Experts of a small language model.
Size: 11 layers, width 256, 41.1M parameters.
Experts: 128 SwiGLU neurons an expert, 1 pick a token.
Training: a variant of SOAP for the experts, 293M tokens, 8948 steps.
Below are experts of layer 3 (counted from 0) of a mixture-of-experts language model. Rows are named router (the router's row for the expert), gate (a neuron's input weights, with its number), up (a neuron's input weights, with its number) and show model dimensions 0-255. Each number is 500 + 25 x the weight over its row's rms, rounded and kept within 0 to 999. Numbers have three digits each.
After each expert's rows: a language model's description of what the expert responds to; "gets" lists some tokens that make up at least twice as much of what it gets as of all text. This comes from a sample of Wikipedia text that the model never trained on. Tokens count by the router's weight.

# expert 23
router:485474467456502514526476503540479510543511544481536489514550520472466541518494472519510525496526500499497473517486482555486452504492496493521496534514494500502520491498496485454515471493492478487483508496465557532530524492505505503474515481533519520475488477501529488503500501521496478457514525546488498526473490538495520502517507516446490488467523491476537496483514491481482510500487494507497508516503462483470523452524528542539502495511495526517513501529491502477472441477512507537490503530536518507440524492472534473516457490522525475502474519532526538483541476507487456513456486453465472473527470472504506492529487477468510486485490520466541471511486490571477496502495491522524514467445509509547498536453481512514490481481476541475578477508538515500538478524517519
gate18:486463477486525502529515552521503529512502524500507479528412507481505457497469505526525503496533462468472515499467487503532558509515548516478522495484485456542493508495488493496476517496494511479532553539536448486512496486494527487525517517499489449540521483499495509496481459494491512543443507531534485494404468494495522464470555469498538503495488529504504473504491476509523457533523500528501509501466551516467520510489518517474507503479443506511530490505475512532528488501466499479522507482491512454458496490534482471481504553480488511495518473510502474480520490486526503461514505462488503484514532505470521490477508483488506474484454488502459506497506467491499518509487542514501489537481516502507518505531542472525506514499508497492532495444531480513510493566528501
up18:465471480507535485545513550501529513472496526491514484532399533496495459463480515536522512509524473456493516486471473469545523524499552504471494516492508464533490473502489493511460527480483480449507562510547468492521480484497536478544487559505485444498518507490508490497486480489498503524478497515509497487415457487496519484490520483489525504495496537500502486482515492499522459542499506541499539507456529530487550501476479528499502486473462520511525494512496502528516503508467514471516524485504512466465465496547512484503510547478468515494537478507501491498519504507532523471519494472504485509516532505484495493470502519510516478534466482503477515500504489489520507513496557514497471537458500516501532483534552486492502517500503482489552472458528480500494504552494504
Year starts and score dashes
gets: "–", "19", "20", "18", "17", "10"

# expert 3
router:474506455515460532502462499537452518541491542466536477520502530464503500484497472533524534475530482473522498518470461516460457507479464561544483477498524463468506540481520485493515484469490511528527497480473534512536488494545471483498510482489525487476494481517530502497485483540505443489461510514459501473485546514458510549507497536477488492460515543505533461509510467501505494520483532513486474490500495463458500500533508514496488506477509490510477480481477505494522482475515487533489510526497520444489501461487515501506446529517526455470482509529519505474515489520534489510452491498446512495497478486498505525541486456483530474473459492470484486495490480513462506508547474518510509481510514473524515480494553520521465469479460529499530490513550534473486468488519492
gate1:438483487520503502522565555507527513517469518457501486508481513488474502473481489504503470478510487469474485484493478517510509486503485499495507468533523529465513484532479506435499493505481491510528496541504505558501526538531495490467526487513531514526457515486491504528522489465494534521483515443510498470561498508523485514510495507515499510530485486506537491492511465515529498488522537565531460504505506445502502482492470487523507546507478504415503499496527508487518494499517516538482568505503482460494494491508472510506472520484544507529474491520510510514538512521508494466480540501473514491526538466497546511532470507482519455515456490474576438484498517495484525509502525521501520491472538469509492503485498513441511491524485520519498474536484473469514531474472509
up1:481522533524531494467514466509493505521486506504480443524456530486459472501501503495531525502500432465459493446463498486496477521484470521484482490503535493463493498484521526495464514448514508493517524456493521449528519497491505506479482482519453500538486513470489532495576512531491493471436513553509495555496513494488530496503470501484492489509509515465511475473513528492490502410482505510483514511481546476469502490540497465502523526487455494497503510475488480501502490517509517516541468507450522498516520544496506511523460483527478498481502495542501493484512483528528505546526485516547520496498521515506513480511477558536519455478506520515525465486465490475497512481480471489504487507435488504484498510471455492497478488510503480460517515459510482451529477491493524
Final name vowels
gets: "a", "o", "i", "ia", "z", "id"

# expert 11
router:506482460488425492521456512505465539529538522495512491538506504512493503499450513534507516492531452480496504492493503510503486495465503526535519498532464404501513496504492492480533469489421508504513470511497558499509528470544525500537521465484517467452465477536511499491517492533515422475462506490498463538485517502495510516530491498466458465448513497499519468494502496479498504487438504476488496538497499453467502486490534513542443516479476505509501530515502520484491520480497485517487506500556516468504504515487503500505486493531505478508489482474520530500525501516514494490467504485464513476522498507503478526507522477468536463478491497485524470508484466505469490527484474529483490505493517480501483524463517513555525477478481539495536491546540496522509464510495533
gate0:524490513520495473515485481515463489491476479473486514490485498495501489505450473538488512454490534501496495517516477497468528422535480468525464502473499520473523475530484476479483462511521520494462496538521517505518521485461506496490480467499498487574464493478503534491504454491468505470503516508496460499537513456490451479521530540521519547514489466500531472478498478477502506503466515425447530503507497490474521474473526499543518455472497501471532504536491478501489477530486533548515522495550520489497474475496500537474494503480482493493508444502518495491486508481491531489517501501494518560497487504483502536472474479494476480479485490478499463472562467497501530511516513494477548490508491530514541491459534559491512459511495556512525511518527473519503464510531519
up0:531530490507526517530504453475489516545532501503527479547483485525506512490484490516492517473496472512494492494517455486529468506501510540494504513520507517514467493537554512540518491519507513517497485516484503519523482481479489516529492498547474513504494496543473472515509524519494463537482495476500506523497470551491493533467508547519485465491531490505515517500452485476465490470554489513521498498482494488497516506536508483525551473490548482509542508467497470528513512500489464470509484518465481480513471518474526450514503499496502512485499474536469514511483515565491495476510467493481448460547481571468453458510551542469542519533469521472466548530469537486497506478506477478476473549500524487483454522493477501475506500509509506495452501505472446501478454527496526
Has/had and word endings
gets: "is", "us", "as", " had", "il", " have"

# expert 14
router:481492491484476546540497522520485534511495529457513505528513509460476519471455501500516497516534485467508493534449502488494462498508498504539484509513485471506509517501471491503480501507502501451505466496492523537528500490535506498466512463471490513483497490505560436515507477507504455494487530532480451509483517469463555511475487545483441453457532491457536499497489493496499501495477486519492489494514501466482501478498469547533469467509489523509514513508499505486459457494507460527500508509502551495486513493488527491529463472522507502491478483560508529490497502491534506536445503460490521475541472482557533515506480446488523496480466538484505478486508497538493509521511515494534522448511552499520475522469487525527513467486495531505553473503511536525511435527512508
gate1:486474493482469542502514508488477526531521456493491511480484560469452522503508478499535496490490420489547456455503463538478499466525525537499498512491473494448502515459506531484502461468498498501502521501513490487519527564550521469501509467523494498490525493524496465558520518509472518501499504511484464495469496492543501529533475498484508512477501468502497513503461489509519517488495498526502480498469504494498498514536500499432494500489475486529516522553520489528495458515473466540495517508524514455534516504483451504501547531511495465533511496515521494521484494502510459508517519497530479506501536518541507441498501536507550458484553535512513529474494501501471518533499510498481518440487505527485513503479519487516525527475500552482485489514532533462501472560502495
up1:460482492521476501529524523493524483525514443522494555463481554463460524514540473477547509498468510499478456464511521534500495461521500526485495504527466518474539522490534533467501430496471493510493525518489468471512532545519520494505519476511490492491516511505499510536504460525485509491500471490453466476447468498526508520526461481501525516487502499504474516495439503545544504467514484494490509488474514528505484489514511486457468499504457468498516491551499522494518464521488481532475501531482535466499480533480437500500534520551482478497480480499504493554463476498520470513484498523525476532497531503550494503500517525505544466472525529500503530474461497481504493534455492499519508475474466498474523500485507505496509504510517552449450494513499529483518481505495474
Quotes and line breaks
gets: "\"", "\n", " =\n\n", "\n\n", " \"", ".\n\n"

# expert 18
router:467513487484468533530474497537469518516508542510530456519507501494496503482477515513483488510543489510529489522457499472503466515480461544522515478490521467500530502496496497487525472498481491459494453506492538512556515450536510459487546438496485466470507495552500494507501523529485470494454489528473515532522477525483525506505494503468479506484500474490505434489473484480502494573478520493490470497496524490458511470524546550535469513471488478509484513492475513494504508505534479536486532482512492495493508510478520475508489451531537466460483516551522538511501489439521476462477493487483496464507462476476492508506509484497533499433506483469533487489503482537480519536521516521536528483476493485527495522470519509498461507497454525481473497535507529520502469488556501
gate3:434486551497472489522500503515500497537501505500556494508529515503483521474504533444489478487525447509494496528492516458540467473510512507531488493492510464504523517497525478548530499508491502459490502509476490481561484491487537472514500467511520515491493494506480507492456509537510457488485457486480493516479475531519486544509460515492527495487480490484513486551483460482490426505499513554546460502525468481491517463537514526464541510500503490532480473488482485532531481490507517513493536532465488464465495489514474526509519508542509474459515536501475504469472487481494499516482444509534526496452489511512476507498469511484487528547493473461516532526501497489492451575480499474472546471519471504536513509506520483498501470471488528503476497459500514506511470525461503
up3:547485483490493515478516489511502499520478504478472473520464498473506508529499453535524512504491518497488520503519474531468531514490493514508489489478506501467491478498492537494483472464502484514543504501527524561498527518492496513492520511500510472519545503496494497506533464472512525513516550539515499524537505482449512457506568510494474492536515494521496511437511510506498563505489499453461499487479555490488514516487480495519516519494492539498517531520471492425487540507498456485513509526531505533524495533471505514529483508473518492519516450510507551524527532490525490485521527508461465515534481486511498458505513510526540485443503547527529478493453504468490498421527495536495497504473484526434491512473512517511477521514481512515519509539472448512501480479555485
Compass words, mid-word pieces
gets: "ion", "her", "ance", "che", "ure", "1"

# expert 20
router:493485472498474537532496544535489533536525475499534454557505545501457525498442476526552502482531476483519461495510463517511476509510483540513503500516527456514497535520462508475522498483468455476522520499489517523514506483525513495470506477488509474452488513523492476468477469527541464479483510555473534508523512501455519512517512525483497498499529514493489488491484488481467509525475519544495501519496494472482495475478552511524474485461490484490491544497482513493470498495519465521464493491523518478438513483473526484552487481526511472481496517514521548477483470490556490511462484452453452488561460496513515526501490454471518479511491496487491473520475483550481500543515526502525544492486498477517525529500504515527503474497462536495510475504540517492498498535526504
gate4:486495502544510493461481511456523517545496477529465512516449546522533478473487506471491484524515500441480451504493481499523520494529435498496506499521463522532475502499514498516523489472536525514499520514514486501469508534527494499499521457457465518504465507526481505457500476500521458496475476495486554528459516507486503485464497495494537473466510469523515458515517531546493503522480462547495485487536520507531490514490453547488517531542463521463481487494522529460492494509502518454509466481531510555519503472518520545509514454516498489512527511475517506530477503519497517503468510481497496510492479504520474506532490503480528523522508494524532470487560505484504506485509493468485508447493489562513522468515520507503491543504474481518511529510492479527513488548587486
up4:519520479455490501544477559510469489521484491465525434512519518487540501486459494531536510473524492480518506483498508472534470511533534483477489488532499483462489474524499545435535470500459470483495494472509464498472512484452481535525485483507468508495463533439556522474460480529557493457489513473489528481531491484495502511496473518505495518516467504511507469484493494463486475478500472526483506518505524492500494548502488536489509495475504477475490522485517536543520525503499510548475509467520480486490502485474523508460493530487489506490490462529517479535501505506531517505461469519489517446517464498520446517479528518533453509506504472506486487482492507498492462501467553475546514545515495452518495485476498463528502508527497510494517465467508509500556525476473526
Commas, semicolons, colons
gets: ",", ";", ":", " –", ");", ".,"

# expert 29
router:467501499520474502516472512521459508536522529471530463520496471441465499465433466505504517486531456476534512495471459499475479464469465528553500479536547511530496525505505491478492485472494487510520510500494531510506526487516486495461508501500501512478503510561532462516469518487510470489466488515487525524521527513495535549507469519474520519482528500473524472452503498480472510485467445499477471556486506491473511451494503521535483510465481478549504479479462546466446486486515488522536505517521503476499516494488486491505469494532497481513479537489531503508490479498511494516477471478475482491516473511527514488527502466508510532452499495444520445501486495507477509503485515476512527524514566448530490539480535503529481498450471521489511464490495519498540467500494515
gate0:498497498512543532494500487481471503561459521507485476489499548495503503488470525482477498520507475470470529474456516549493498505466488516498528506524486523529512506488504491498524474508501505496493506540492471488497500500490487527470508573461524486525550450545523507510494477477481500525527492474461550516439468491503489549497456452508518551445466471539497508542531488472512482503511537512544480531475477511497547514505474526505516508499497495507479468486509529494501518468508467521577502541469500482523515537530523437512486509494488456464492509489465497525533517489524526488470510538528501450497486504493514507512541504526517511522488518511472468491499528495509507507532484461489501502522514531482517516516521498477509445472529502504478514471532509486492448513447483
up0:525452506473453515530459490520483508472498499451474531488458510537450470500547519527516488490465560529498500475499486461497506518498519483469454481514519547473493502493509525508526523471521499519503481467499513528508510540494475488503477476548546493499495530449508490518530479527520494494518509487527492460514493480463536475460539503489484487551514512497518511491493513587481487517497501493492490463538496459510501523520538498484507496523527518504502505549459501469489487524484515461467486502527544528513514494471471514480528494513529487484506479528478499481510488496429510467514510515482463505486464524470515518474526505539490481538560538499477500496457480520534486508478499508486478472464497460501494475500464534503560502541506519506525475494495483505478552471520502
Consonant-cluster pieces and not
gets: "t", " not", "act", "end", "ent", "n"

# expert 19
router:465472476527483528530514516521499504516492546463537500509485522482456510463490488525493513498566483497496450474487504528479513503501493516545529494523510509515518526521452487463520498478494497497499486457483549513512528454521502451460514498505553488457484482503507500524489486466538480481502508564479518489489510549490518503518484517504459492444523477453510479480476496496486494519478505501524500530479483470434492469486514494507495462498499498512499489464516550501469522504525464504429512539523534521478502484488529453554481474520523474494455505484510482498492466489516469518491493473471510488523453496550517511544464447448509498520501530451486490466473461500515492486517498491481497496495544458519490511472497516518495491487459549491508462489522484509518511497526512
gate0:474508503494509539503491498499539512520511521473527484516499518489478487484465494487502500510539438499511479516537447505493479473510509505496539472498501536494483518522479539471530504494479531520508491494484548505499558475536567490475454533506502486503504507471468506500488492503483485534496469526487465509520486512511497438526487472498496522517497499529465492511493531500488450525469576508519539548528500509523502471486535529532511501541484540498458509490543494510470475478485514481431514464556489466480485480530553497474536505488449452535518490505517458514476469481529506475495553467502499515503491470510522510517506455530547489479475478531487525487476460464491497455482512493481502498482509487478484495500479527487477516474495477521480506482495544507464532511533524
up0:509468533496489463503512519497482478502502514520478531520527486476509481499543498528482511488483508490494496508498511443481535526481484497513497522483503470502524484486511455482488495478486481486471477470493503454498447499460477483494534475512530527511493465526564521465471514485506487477546484508480495534504500540438517514489532495536521465508495533467546527458544481500503538504536451491474499474451535492481521531517478530483534489500515449528492481529468522442509521516508447558451484536469505502494513431484463520501465506537521495481516512462487544500486479522479504520468500518510545462490529508551499484467529519488458502508519502454544507494497537521506530488490501496468462515489518480476515472518509494516487490486528504490522517509472473512553476522503515
ll/ull/ly pieces
gets: "ly", "all", "ull", " all", "oll", " and"